{"n_layer": 13, "d_model": 192, "n_experts": 128, "experts_per_token": 2, "d_expert": 192, "d_shared_expert": 0, "activation": "gelu", "moe_layers": [1, 2, 3, 4, 5, 6, 7, 8, 9, 10, 11, 12], "router_score": "softmax", "normalize_top_k": false, "routed_scale": 1.0, "balance_loss": 0.00491, "balance_bias": false, "router_z_loss": 0.0001, "init_std_router": 0.0206, "lr_router": 0.001, "n_head": 6, "n_kv_head": 6, "head_dim": 32, "vocab_size": 2048, "norm": "rmsnorm", "norm_place": "pre", "norm_eps": 1e-05, "positions": "learned", "qk_norm": false, "attn_scale": 0.177, "tie_embeddings": true, "parallel_block": false, "init": "normal", "init_std_qkv": 0.0361, "init_std_o": 0.00706, "init_std_up": 0.0361, "init_std_down": 0.00706, "optimizer": "adamw", "lr": 0.00113, "beta1": 0.9, "beta2": 0.99, "weight_decay": 0.13, "lr_head": 0.0108, "grad_clip": 2.0, "warmup_steps": 217, "schedule": "cos", "final_lr_fraction": 0.0, "batch_tokens": 65536, "seq_len": 1024, "doc_mask": true, "train_tokens": 540800000, "steps": 8252, "dataset": "wikipedia_en"}
Below are experts of layer 8 (counted from 0) of a mixture-of-experts language model. Rows are named router (the router's row for the expert), up (a neuron's input weights, with its number), down (a neuron's output weights, with its number) and show model dimensions 0-191. Each number is 500 + 40 x the weight over its row's rms, rounded and kept within 0 to 999. Numbers have three digits each.
After each expert's rows: "gets" lists some tokens that make up at least twice as much of what it gets as of all text. This comes from a sample of Wikipedia text that the model never trained on. Tokens count by the router's weight.

# expert 12
router:442439474460547512476541571522491517502524449456506483608460446506588467545479492536504543516414534471538581475495520547498411500479485527480404489469472462495495496479475560538494489488554496445476501471523531474497529460476568495528472508496496556559487479510501465458415514542516560516544468536574454507536545513467514428510551538468474449472542485399470523465506568527510548492501483508515527472391495560529453514476448496521558470562469472541549519485606568483514540470435514501503462494501472538428562526550566476540503452498511494531492500455476455526506550504455540427
up0:503494515499519535512475469420530491475508453536504520495468486530426526485570548491458514458514459460527480519562558485597567490446443514464441477486549535552516509539554490517412460539511498474410568489395399436493478512467407460498496425442470522572435466521512448549544557496469507475519458446528488499381507539484442490453484495465486497501550467506508548495490473522528482539425522477498529470432437560496466496518561468472497522523506475556505474504487521515506468509522492511486533560464532506527515547484491538524501509502535439518486402537521559581526510515504536601
down0:546523556530448584505530484445453505523457481477536513482536475549501496480437547463519502483483479501512471494497479452493475496464600544471537472457508503521567552431519510455442524480517487518498559547576517479448497521591520451495483436534463486528497492498445482516462472388484448419586443501523538519473544505545501497445556472454434528509511472518470519470575520500501449546477456516509505493568466551566409538455504560455439529497498522455520574485565534576579452455527545526483494528459473484526502472474398444553463502493498518481486549534508510532504493569595502521
up1:538420511472523569531463497484519452522495445459533513419507375531495568478463503457498484554552490455494479449506506515560467509494492605510439448556480520550473518535523542508508549498493457515435486535501417616430428511503461498465528489513534521514484511482455501480530506478468516457497498473562509447518534517534398471472524474487502506556471451511484483470444536496501516521472493477484520517480455475505523495521494465522518561488429492442572507455467502536496423492585501523408549509469512546531533490520448462476413608448504487494511414593534540505457529543523543496
down1:564521503491453498430575510447460503568446454533469427510526489532524528437534461456483479571552514464487467463543511494508485467454507565556483548432496574528516504481493518504436600518536490500500596538531576517465607488538471474492470438431454551482447537501535485450548484480496474481557481492536533533488493521522525487479543554485517556591587478489505442497551536502495470491506478485497486506548492543510490472528547539426455534476508545449493517498488475550532546464531500492491556442518529450458505507473408510466512601462462527488538521569521482494547485557570519596
gets: "A", " The", " In", " A", " S", "S"

# expert 18
router:474456494493552470497556516524498515532593465446572410515490477547531475552516503541530576503457499439556518456502498525519488473497488547474455520558464458513513588418486591528492485430526537485517511440483516481465548488488583565635503551493529530499460521508458436452454506458556498458604454518554448477500544544508471473465518539504473483495544480451423437534528596528502568513451493492523509444505506485481478493537508460542494512558453410522519477482574514456472467484505468507486459502495487499423496517495530468431487517503490488501410472543509462570489529501453502469
up1:506554479492465496443523506548474492479444505499469462480540531468459460450539447521469526572460438505527474562460478541498518487473537489521545487525457493497505405488543458504474471497505504479496508551531458523503442460545568477494492463476561508522467466499498511567467484448445560560587548538380505525546489526461517456457551459533407512459516535526479505506456564487499524545481493479501431497512440605536527463428461421470499467572504514502484502517555529424507492517523443486476482522583466518524400530528518505500439522563468523558442521591467455588499551502494512443
down1:469503507494519514499498531505529518558490476406466485465549514506551564537479494471501406527537501482473522566499514462541563586497544530510472452527431525489488431584556521492523560447595489559472462446542474518470470560488488514576546512469482480509528509451552491474547480547491533477510531466506454516561568551538483542482498440483518592471529549512411501480498519510472522514533466497517506415446495506505457543530447486453505490544457541461533533480430528526471510421430436418569469476438503489471567478510457469458397556511524517461504483486505445489600470504507515496
up2:582501492492492514476539576520471461507543546498448487467489571484445551440484517548511586574526470465536489524489526486427526474467461502524424474464476467458499503516459535448505501489569482533439449491514533513470517424584478499478514450501539540543445515476553489550465521460432557626463526497503512556571511583495539450539510518489455425520443461514469486543482534488474520504466491474541393550503491560500515486538470397490512468483448514533531496491508504456498486494564489530491430522483450523446393532492451499503513487516474505541459496533530522496531425397557519504
down2:513486567525518562428505515467552462586517481491462436507524525434517485500520547477472415533461520479451531566521478451461524568477512541529421506522542487507481482541564606538445521464557582447468534461566515542480521472486472475550513540462443504439496452443516518543539533478518503472506457514447509455525501527485482497431551501466444530489567505512479509561458482472499582537538513434542487475476549520565473505544512565486508494512534458452549482513548576482510541428463477489480421476499471480521462453480427550480421538513555529506463436550543428462518441539547485484
gets: " ", ".", " |\n", " +", ":", "1"

# expert 36
router:472481480523518539419529617486530467473488463503535419568519479537533460480507501518506533531488484390539516416499578447519463480482519541470437450484497490544562475528424597505511502484516531456489517486509436529503533423481549523485470611418470540546546510464505441472444548508494524431517430478540381504511503526529436510536578555460466522413545483512425444519561499481537537514480553433489525514462509507526478532513513469509476487571475469579542474502520514465492515460508502566447451464465482537491496556529536512519515497509483463500454498515487461503539475524508507488
up0:600463501490524414541519479464509453534452528471502502523470514527524436552491549506501535497525475510514485469487542573453481600529513500475476452453498468429487493528517458512484603566472532521530414539493490468563487487533527521489485547586470570566450524414508465480497482459471517546475467501469448533487531539447521510496519539522529482448418455498471511515499549485519495529385580483560494471498439480491431516551522392507576491500500495576482496419504489538490488531523456511507512479458483517491468502596572461500433489482509493518489588495468506494546509555440491440
down0:478534523453522546563469506577509555478515487428537506531526517586448557440514521502471482543472399526486501541505449538503508442476463513440451535514507545497470491540465506496523478503476496470522576559476514503482486478522452513603568565460471502544473488464470501523417519554566512520488500470541487448474588541544474571432457438566529523506514592482525530510481524499494447537509517545442539459503498503482431516480479518485449469473530531536517545564500420537535434517509501564482534583538506473546513471478509556454501522489585514484489485476630574486433525500520530497
up1:533526542553550455506511556556564491579481470470531471516485403466521500521559515482497514536550478494548537493478454529517472542449470508535447553548518496467491509475475514423454483545475522485538521493513530482473546486555521502490413500421517512374437475467520507447474441487536521453556559584534530443588488465494548475485491529529469473484457549488516574412429492430474511504461428516518531508490521469485420551419438492511478467485477505542500599504506560547543501473559489545482512501494535458502455533494511539443558507520580496529514500526486502505537602490473510447
down1:486450524440472457461504437541440528462531489484502543476491454554544489559489507565465517479459532544449506455523508555505467524535411468501436482456501549471516487500458455542529522496547488484505530466576490532468495418458496544516514518624502466481573418503471469503500541485544496444513482544484459503413532492471404492511505448498482483561511520471425500534558475580544538482537562530501523437543531449481487521531467485582538494519469501467500485550497466529497520462495476511517533518507477531459554559439500457475446460450491560597490476463487488511365506551471517405
gets: ":", " ", "):", "/", ".", "\n"

# expert 68
router:458531514534577473541500571474467478442519504506452448535487532519511493550507501523509574486440527480504498441510516536515453510487456519451448461510501437500525522482415584578438518476494488532401477499496510505487484474440579527486481480441486609498476494475438467523458552454486546527527461542601407490568500532509485429492517506487425492454531428418475563515503542501476528480539435501501484465490519546540499513540507456520471523554466437522513569451538565514550519461474414500476461454517495573452471502529552468487477519519463512542452504537539439547438506461463565514
up0:590520443460484443470522459489442523489485418526516453493487519452521541598529480405426518481525550511539456394535548511555492496478498446515483465471512472492448519481587546518544561520519499498491494517529414550513558496471507528478549534498484508456505512530480527487453527459416479569519476501532480488549455549443476503519510537515508443495552453491442524489436576513535514505495492496557403445427486471557538515498425551463504540546548487441559569450482521499503449467445516535466603505537500503480493470452491547477501565482492551475415494542505548524502546506497547509
down0:601503541432442490549467504513472439565539437494484525428584529380445513524575533484492522465529460479480484540566424552519498471580472555565477482458519545529485591536438562508509538519520534508471524495504463613569481423511525469468479511475489521536477488506470451449534456526422473517475558497525478553485450452490534437490431445481521488503495501506487517562436544475471507470512518515536507487531486498506552510456597508512445532490486524448503507541474492528455467581442460487487472542457488436465540518521487520516459492504486492464497609497546554484497517500471499494
up1:513488552515460464416502477494464500498526476508498471483541524477539413455565508475406562526498490534547468493497494529526540539417508520528459507446559493474543419481476561485464522460571476515455541550470595497515461505504444529489508542490492558525536540518456483478540485491521478465543466535541458447474511515382468502520513506508409467485539493500487493547470460491436495491503495460534489486545480583540463457515427517504468525511589496500506438541441492533603478542575428481480620523463519554491496514469509464488490498480506489587471520516506515632514450449500500481
down1:496561546484482551468507504515498524538498465549426559513511546360509491473474529506446519587466509458489445513482432544496515419550400434517503472475531513545498554465484448505483541517434568516467501554492504544552544524475538423481471507502463531449488524572462496467518551530560493498463570569532474454494479453566529485450533471478528463518478499472485528562499551494431498418468572578542525526548438534444522541512538537484490473530548533423452496462452489527439542488516489474555533531499551452510533501461454500469480525559494517446494552471561505492500533497576516515
gets: " comp", " app", " re", " pro", " Comp", " dep"

# expert 33
router:473455455501546556509469508445517478481491475467523527598463482471518465543479508592472568499508470437507569443553553427506468503485484584440479489487509492449482512456546560526425445555518543522504520469453546476489463454501542520507501545484483611565512542534476462457461539477525568417525477497550501498498584511507486510484547460514471497427469492409428468516487541477495570521520538496513451459436460475464402505477509501527524508546455429494477488472600554501479560483476524544499476530529459551497509473565575468507491483533491418531453474461485481561478481513443529490
up0:462417474529528451539492528514363502471488394507509494493474456478515509519525485521498486476505529482521438510490481509472519520564507481427548500516478522537524581471446502568565445556454482510501491489492467517521411509471509477589466491463535520490507478479478475473454488529548503449508497529520444480451477523502407431402475494519473523412529498510525487563477505472554595545378534495387499508499523496540523480470513574565443527534485460490596510484519594480513449519453451541499519496549496539516515444532477499536544511502488515565532477471527471446491487520502512440
down0:508501480492456454499421478504478550493521509512477468430551516484464458489565430494474498474478469496487505456475481445490556437567632453511454488451557427483538549401474530481542509509483543528528557477508460518487524497561539477548553472449467525519517510512475551457506458535486470496481451501525485476439551518480522457455511475413479528478593541538546550447436499523485480481460514435525482523452496542542485487472566566446519485581558540521482507471529507552423508499469520463485517508482599413540442406487450538441534535523480547538553497560506547462507525475511467522
up1:546419508447469550519524507464468553491457500422533521472450431536466502471443493484531445548502439464450484506604504458569520445508420481456517487496467493512496524491511477441511501466448532548538462558493548501453546497414606489473489564513499493461555486514507544516470521455546490449450463497466533501487493476481418487477520501510519468450470447460456468505466483427521496487569539553540461488555471386505465543520483458575512575559492470453515554474482545529505555528442501543444506540512560461531544484542497435501571495524514422531531549525460466457497519561507435503
down1:546509490492535541523437443437517474551564535535564478547461494478492534554511527498512511532558479500502614498497462533484521543523575558547473547487472485529509454478483456428462474479466488407443539455522575469531506516464423492500501464471481551526456500522438503537538521486432494503449520532451476558558476526492530478425501454514535443495537492498452535486543498514476545547530420501458535540476451431507567499516523456417508513489566522526530430464520512522570452481501470449523507501433498493447430454463472610479423528490527448455521493500572469517456503544519539414
gets: "C", "M", "B", "V", "F", "I"

# expert 59
router:491433510515547444496517503546541495560597499463532483534542518517500476520486481540528549466473518487493530435520506570476475506492544549454447539522502494472505545415460555539523477469518498480495484469495506495472529464524566601595502582493582520541455481499480458477472514459623508478571417568549438433498540554517493492476514518540450486476531494455461465499514648522520565498503500466503473439462566509466426476514474517554532442552461467559503487482558497494479430467485472535474479473490423504443490525526543455477485497499491526505446517533540466536479469524422528488
up0:471485525604503496523534503477481541416479468453501492501462489476553486508568378551515552472496507502495496479492534526497484510447488515449537537560472511495512500486481471560550399557487433467512490507507454561512574496411520530486444537468512464477473512519490408485473449448490500539460515526475553515583548513514498454583544491492488499416494502475524481474497532464495539577547501550484461477425545511529418511509444482541534556515473472496466529488519517504501446481437424503479452464613534564530529436555548482558497476576533486552464447500494524503486528531402518518
down0:438465466561502490546492480499501473486531460487460471448464451497537432448488488509455465551474541496441540545476511426544529417454469470572532442528438555533474474511477394523495542520459432506518500486469471519533513563551553466457488577548435466550532533578524517488446512576458502473471502541488505543565417449432437540475466518507520451486517462548534473471525453499407538553579506568493482497522545497527480466519504475445547498434468576480529504455499543547558514462486526505547533451475518499513523480426477519506473461534532547458484490523441460453484490553509506415
up1:474492467484510497461463456501463498552459515468572524465543459512521487468439526441522466481500413530473462511535468532520464559489485463455531482526482435532535528537493523523477521510486522524448478465434458552548626521491475550454544544499556521529550556469499479530486474454503503527505462467515481526518524585561514498485460533489487551491505508549541452504480536523523566507521564517558541453561462475490472520466454545511502521498413462565507479473586503499548446467478441520446529539490448533521476538511465525530487501551616478504428424552457515640422489545516439568
down1:468495501461497468473532439524460418484416512522546497406506525531539429460593527490481484500499532562543491503514537504540427512489503467549562518554558485479543458500493500451535543564490486493459530512526421521500478532537515505547482559511524487412521540511545433524497524491468407426573486457519467508452537528495441552458457415547482515503522540505525511512486492462485504498455588487503448543519531552491529496524487479491426477514574471572463577489479520424404526486538446497520535499494587457528434484469482469496495524428553545471498446515575485537529519442558489501
gets: ",", " |", " -", " –", " /", "6"

# expert 80
router:458493492498555549489510539491544471466527458479545515513444460515545463517463487549507542547489550424505507427529507500485525503464477565511462470545458510485505493489513518481487528525488492451462467457492538467463526441514589503474570551462512631537501510496486474443447526518502591423528491503576513505549540516541487481520546491499473472510470468390435457458551542517561591478465470482529459495410446453520373455523506458507517509536426413507487520488543538514496483494489517493505504523532447569519564519601596447513444500516507459528506455514464514498477540548473521484
up0:408482554485488471500561467478489508525452561590461506515522510580561452488478528476488532588486456519490501513537454518470492450507517512482523491479533502487496493513552443471548510524557565530440518534564477542415437491444497495509474511555562475493513547496493546471470493439536545421495544542512514539502610573462438527477566480549455570470506490435389455526453472530500504497595449514510524480490548473526504561497493448535500428457469464586455425479528484479524471514478472465494541502504545454526457446509557512445456520523523448500469467506448468515448503449536445479
down0:500573501506539469611461500473477462542521477537471481481615403496500506536508491538478518460513493474507486505476538500489521489494501549510493478514510473460497478484475479555543484500522490576465501554417533533495445533542475468565493439556488482490572582472477517571505556468523482502511497517516479522568508586510475475458463467538528479504515527552491573470475486534462472582492492471447525525589554521443416539526535498486500473450622458524437524483453448551462509521482517514445571576461543491497446494567495497564470493540551549509419479479466555541442412509506476515
up1:499464466488448520501501536476465517452477617432524484509511515511472506517491547530520533504444518404500501490514483498530482494478486560438537480464511518545515544505511520504437479521541459507533511462388508448508563418433545501455626486468501467511518550519533426460376489528542396511530493532516483539539503584528547501453536463501552566548475480489529541463480541492507540540531408509554466528497516504541490534430473435538511471577533523480553508525492488479536521520499467527509464594521499546419475516555494507564512533502457519496537504473548527532439501529443486557
down1:457586550476485489478482528545488461461490467485509490554469517533477406530520512623517456546515531540497472460517436477531546505460563500510406502472526464516508498452481561474511518570540544534452563526507518480511556431504536522472429479458546505520470388495520433488556477494521420528453474415375545532496512510535475546455565501425528587489513528536513490471558471449502437523483543524506510482500467505529521487556474453453477547499592487515491523515457552488520496498458519474596554441452565504492487467468492508472578511533497505532549477519527481472492515453524524508
gets: "N", " N", "L", "R", " W", " R"

# expert 120
router:489528483493538496450530516509440525456533485486543440528437510480480445560545530505511517543452536505509487431540572489473481477481498540456482465466468483570516486391421562479456482533524523472458464477476558455524459475501583542508494535446485584527491558497445496520477529438546551533500487579546501527553457523495508440519470554556458436471505462440465484485583549503468537526501425506473503511489521481590453526522451450496526434508477425510458500504520557443505510443472535578487431456583486518434474538546565474564497462531498487563506484503482455534461487489487534403
up1:538438490530537541454473500540480500482500468524479555443471440463531424482497540548511481469466504505461476486538516546475485497509567481509500498612476506497591417520444550488467502523483529510471555487514489516484454517479503468514556569573479470491486435548475558473539477472533549414511541524422472404439513514584464472426474498474515503487440505474547519486555557536517592413536515441488594469530465486447494417517542555521472617483474518499509488435489535454495516471532470451510505479576470487473559462505521497473492514516471432571511556485468494504544471521529535481
down1:536515428597516573517473545520414457458446514392476520513463475491458432566502453461533531440496438507506489494498530544479518485531580435481454537545475450562490474503492525531412527471427511493552525457553458541520497489511544530484458458513541488516468491573494547497473511484558525534563579487490513590494492462497533526463627515485490491529469490480496485545472505544552418458548520535499507501461467496557487512530467488437545464520490453527408528526429433515520495517553509506434571535466524440509539537495508537436497466519536571516476464477532506497543468546489515465
up2:513509528529508530461477446472491461483569613490497445431501478451554446533495466476521505607558535493475456502469522515506500458460482572508556542448405468467547464433407515556579513470531526477499558475502494482544499423434619346459516535523480465509528458574472531533502485495469576526489537531509485509514537481495507506476493446489505571536503503458501439489500465510496491455533496509425507538484422510485472478489467456521454501447527512505454524512560514509483514525462492503570486505557447423501506438456467476490518468494518492477486465489466483519503555493408485549
down2:432527507564506523467566541452516501436464484562461463478490466451510511516463509497554461574545490481414470466475537504482515508545489457471530478475485502475597522528497550478477523502441509466436545526533464449464509478518493584469524484470465522513563524529479465449562537565491510453566505482454491485550429587515534475518581568459551550559450465455555477484491485465517483462511566540451523500388521496527532492470513459465538475542500552529453480579511487509512525529491519489476537533553508494474479508497393441467486476476531394581408505492496500533513499535500408460
gets: " f", " r", " w", " sp", " s", " st"

# expert 82
router:499452479558525483508494525557512509524594484490559457616505450506517491479439476523538572452465506458474524473504518545411441523490519605476461534519501506495503584433483524536461506468547498461484494471510479469478523464511583536555534545499544555504498491466489516442448526475516503497552432605532472469498568563512494474461564528497487517504518485444458498535507591557481546481484492488502482450451562549476373509498462510511535503548467429543519437499588504514478467487439487549464494481489486505466480511532602432504509518444481543512453544516534478519461467501440545525
up0:603484602490446509508471500551536560506532517467467490460602483427494507476489505507483485550469566466493477479503550565546461492470445503501438511515532548481544462489553556480442456521559457572541479521483545565510543489507482509553449508482523487551532446434486513493400487529506479473516466566542505467534471537465558508507573473550412484475519535463522523541461561450480538509628503419487470562485482461495436490510483474533490538477558508447521510522472495539498498481500521540509561533457543518476557605482534451495481528514514500499499509482588443540463502450430463493
down0:530605474509499490489466541496551507511581440603545574441526488465514462408493460479487525617515459450448437569537534494528543506484603476429471513472493473532491490512534498469440461540460519447486491473560521514417559506496500469492445469470519470475480475522471555521544458530505522474518468524449551501550531546464534465520529494469444452478542422472571478418525504476519539492467506533563551475456500480507451465474440486504480450419431467482465477561553542513478481462521494471537522525564469507472537511478486497494456516527528492453429516512409478538556455515483548489
up1:513524521502458509455512534491541506454544501478566506571491395594520509545471489468469518512432480474487559506482478492442464490530443540464496408490497539579434511566455509488420530488542517526430418485516525465525424486428437529466481545455486526483506534468526472433525526546547491416573463453570405511533507476557531522473480386438546535554512489517467458507456537528490534448450461518446547525477436494478480506525494500417534480528403445539514512561503526521514474503468485485559496537499501501432539434500538493481496520525478470530501504484492542476432476496513526502
down1:473471393485554476578550503534426447471466533527449503556561459456465537473504548513496441502489470516483567482517497526480528480496532533567417579466426502489517499498488470527525479476544522525546498540494520565532531563482507444473479592565513505476514537582430483492481527496474476499541528456442531517499559460488577504483427538519532485437399477557428521529454567453478537449521498500469476523485527501485501509457544516511457467474468558528476476435547484574477513464473580580496476479498440510464497538447444545527514482476515552492485462513583433565471468487465549483
gets: " of", "\\", "}", " to", "{", "2"

# expert 85
router:482487482505548502491524521519481423473450510521537495528474472432510452495474492495483537487450507465529548434473466472481475556479452533399522488544485494546587461453501519502450446480513554442507481492483508506468504493497511506502526567471512474581568510473554438540429478540475560503580430443503504486503545511563546476492483493535467451501474530398519479492491510440575583489497415476495457521470473497493447448492427497593494455488475402542533492437514476417579440425507430551529472543522514565486514530592496498496434485530492430539464502495466463541497501521506534531
up1:506480522522539429554574479535517453415475422505456454481456481475532510535550495525462532529485511470505436514486568491463451494516445498553499524614524485460522509462454463518542511459481537585491421442491499407487514523491553490478551528532507552519441538525513484458489541459453482438504438478444521570482506554561505499459551500505469497508481564495475437482557416512506482453500455477539499478511529508462491496575457557479510537443434483541475434438474536577497452533539434487523503510473499510525487475533500416545430537419571501513507555528447430525553560465505507522
down1:464497539553521446435532506481454568512478502525529474545605540526469525455520507494428503488551457557465426604523558448489517575542540480465571512505571473522443456467485575511507475508469439485482477496488483531524511544512502419526532526444487485492480475499517499473492528432518400466467527485496445492510502520490467484521457502494524471488467457469552476502516574512492515620483436523436437462490499543432481535509519558400541484569563457455491459523467498525478520534566468523436527461494500428463501461459501517501528482454556478459487525498489593528512481537428426505
up2:477510534466540530388506525479527512552483510496513435494454492505536477556528478534472520558521519511491528493592495491515488535525430516498493444494493523565599461529575485422524490472528452487509509467466534543465488487531438512537596469429523522426520532468489512504530526498442515535420521443575490518433524515481463525488457544520510420523502520482538536495595503479434595455499501480489513494545493542549531502516468488492520470531471488565511438514469445401524481422484455471487516461555495514473561466479535485524466471407522406562457470506466561513506525472441585529
down2:504481498495521527497490516545468468496496495520500503537426464509527528510440471465535501444537527461466474422517434471530470467499445524518485492506385534517414430533599482538530467503470492487536471499518522468495440527573562533549527546546580506521424494485480464428501490494513493418484576453462509554502456525544454531510522524521505515515502463522521520569487456503438542498539575511601422493482489487543542443517540558492488510562524445533529478566424499522484471456569424431484545534446437504431467455527595480482453483518468528488506507507559457465459510433510531514
gets: "ight", "wo", "le", "ove", "ower", "ise"

# expert 29
router:490465491512554415483483547542534458568610522482521468543539519513512476526445509506544545473492549518493544453521491599462457483502565550471440511508504504479498552445476547535506494469494471489512473466489546498452546508543557611625501534507595532536469481514507426467486483482600522488532463567538453430474540550517524468476538490505455495470527500448464478530528650502501533494494482466503473444486552513472428485525491518549506479508494440582514462492562517488469456478482476517485491489455449504415511535527556440475486515486506523517457512529554454559503489501423498509
up0:444464492504518469509492525434492470470458469517452462541440455483473449560475574534491537603507526403497540515496490441475534514530495455423538496513584443439526482488500561562498478540477547455483467466507535422481551525504466487494510466481439523497550489537490446497473518450566576501446477516489443531519492527518482417489489538441519488512488452520442420532545486568461487444496490416479479509476476532594498588452438473533503492552509429484454465494513536470547496509479513468498536511475509539532457445547558456541470452425449495543458494491411538475516441496528457439
down0:455465500501545556462518464509461449479483501480519442512454545487493508465468472502560542533463416530452524517496476454465487544494480492547537473481495549528558486559472508535495487456536471504464486503567471482510494536414519420416501506511458541513474550545487512513480492529437555487422497499515474525578458451427513513476487514491516498482536492557483518541512476468549495426521439464508556401546477464514500495456491521506429460536541662468593525534417472579507530478512487514496523524552438483479518484521528532591546491461447496415491511497517562401485560508555497482
up1:528514458464528512458501485525557504514527510539497448557509490496493464463518535493465563458506545469521517504488587504464493532462504517476501469497536482491522513554510525521501559529502596495483447530493466566525507538506408528460562510454499458531490537462505405512489495518484499559431536494520480498536527533611508529524536521545486513568496443490481450520517548591573461544431522446510511514460512523561459429451473362496559449511489467533488500422547593431466432479463469559568512521538533506493443486576553483447463465501470472574501504492441512525517481417489512457
down1:511561451557516426534513475504526411426521452492469577455528494455467527470481560509461463424548478469462536536415535500518542505489466532470572513495640481502580518478482465498522439477462498523497561538446487525550471538474473553514495525507442479501473544479526503441554496429605495569450534475487591530477476514500569507470512506440499496517518496554513516533476549489500556499572459468527455567490438541494544491494466481513420513506486536545535495567486483500494500525583506453524485485482541451480409495492477526560563532457448454460463450522493535541513459519464502524
gets: "0", " and", ".", "5", "4", "–"

# expert 62
router:468460461550465484508547537519467505454559430521495474495511461523500434560477525521531570463478526422554512504497587478479448473455517558463509517519550421518521553477451543488453434521516581513533450428512506459490455457479591524519493518519529562550506503509496483454462465446452526395510405543532477447497589511519525459493538507495475463478505558443471454580532540488545522528488511474492514435434560512545428507485470512538494491539486441509535448459597552472567542473528453539510478502493489509488526494556519411547545521503465538510444521483429500542513468516448502530
up1:487547512491476599463496492476494566615518564472481469478523533496483481441459473508546541518488493534503508454499421408585452519518510478486527500528467481532507516537514435467505505504497461516496538437442498537536538492565507473485509480453485519471560485457549490544494502464532502445515494453542429518475484463473346571495543496428530477579519492458426434475518454520472501552509533429618456515490514460509485512481437529480416488442512482485406533466516503549478491525460432511490460456532519554544526525497553476459466562517539444479483539469475550483493507502452457491
down1:504511472475527541512533542491557543502522463528560481502476593436501512508479514535499545495505433499483491467520490520534581467521490529546500544434455506507527595500525477427514544482520478580451536539551556520502528486463520438485509437547476528499499458504531409503522502537477449532442480470503554548525485537483503524500538504499508487396494446565477509539494488453572392500555552524464580491511596510516498492534541518501453465504554587477456455466433490489482502473530449491525459497518486536523477553509500475526520469494601525549441489611426461429493533539535504592
up2:480540513492505530511535460481452519451401496544508500499426511498602430484463478555541471505563485503607477472515501446560534527540459546422513511499518470496467545512511486488467456532460458519519553526562493566524533442546540494511511444483492528543549467467487512518551545469474485441514521526580477525433547534445454483383490543530483515484530482511531474478472435437540497557600467467498509589548526513546449523451452538504450548467432437485475480513528496460527539488509503619491497500505407542504467467522503575473465464508483507487515509519454514501581501526506552522
down2:465522488475458517527483519493473440426520447486449489537492498454445545527547469518498536514507464496443521529515548558534470497464475539549481459499494485521511488511481497445567586524519452563474541473534505490525511462485573502479499499534482467494483517502598581545499516587467452539505433478484487482501539399576537497454502493427529492501541517550508460547455501498472490495532500526468509378447496511400539544428544452495567461575478460413499521447494511591530573529498419451417629540509482447511472495509527539540488501484488529511549531551486494518515498506497487527
gets: "á", "é", "-", "í"

# expert 27
router:504462507543539466467550492507507535506576479497561465547511469536521437579505497533490579468488527485543552455517517538524486516512478576486421486526507509479524528433489574572477506504558517456523535482484492439486493458440537561566524541484511545556512515525482476437469518483534486437592450556554443474472563547558526513473523517504440523518557486437438467527575635542533509493509467443465493427472470484509465484482526520517472450594506434526515450504614495453537499466478462534490481492540442522469578468499527472489503511494450510518457547501490462557502519499435568502
up0:382451485538516477514487542489510476496495577518586504592545472544512504549520525512511507505516505489393477434558538455528495413444529449496484484509455462507466517493496502524438578533488535529522465509525503503495441490443482496490479532532500451466444561483513489550422528484626491449505559462425495535518425485447545498518506463463500490483474468549510461567553510516534534546472496459497522531462513486497449516475534484519515548445543514538527469459561499495502493509513542509507479440518519532613488459481504386534533536505483479479445505435481544620482416474481531519
down0:481535518548537474527442482531538504425434516465473471529515503540516479478488547494468577483563437448540510550476514504502442473475455492458571519525493417554497478529500475570488451430448483456527506456440545506551510498487478511506529453546490526466502481517523500501518545500483511488483546478531572523526595511464570483474464508516435520496487527540592532486482545555453461523409416456441466469420435487485520444509460500495489507533514394440494464544504591493520504463585469469438445518524537509570501523605484493499487460401445514498577552515478526515468517472490506502
up1:531521558458521525464517457469507490482479562497471464567470582444460416579446489563539533456532488508483500485417489424469518485473575451484549473502498491481492468532553482516485535477503555455482501516431486524578494550510522561466535513487496485536486428536611472507494511485434510470411526438458502519550509550483520510456565513492454510476520505517456485524566469479525455449501475469550519469592512486519504504527525422534489480531508495458489466501475497546486473513593443532440459477483468504561379566505487534555524565478504515521441558532522433507463496500491384517
down1:436523581450530642490496447485416577468479439468446501566447489543473589565476541525499470527451514476462512456506442540536495448510465532517466525520499489558456527441457482494465510456470487482505498484506492445512499444532502489498507551466534557493537482509513506512470526546399458525533484482506495563513522565502538477426551520472477583512505415531512483532363488554536533484479508471555472469470526509525553494555471486525486536479494450470421490407479501524487557510485502468526461466568565515543447480451492501516492562503517530465509483533483460506429443472537482445
gets: ",", " |", ")", "6", " |\n", "\n"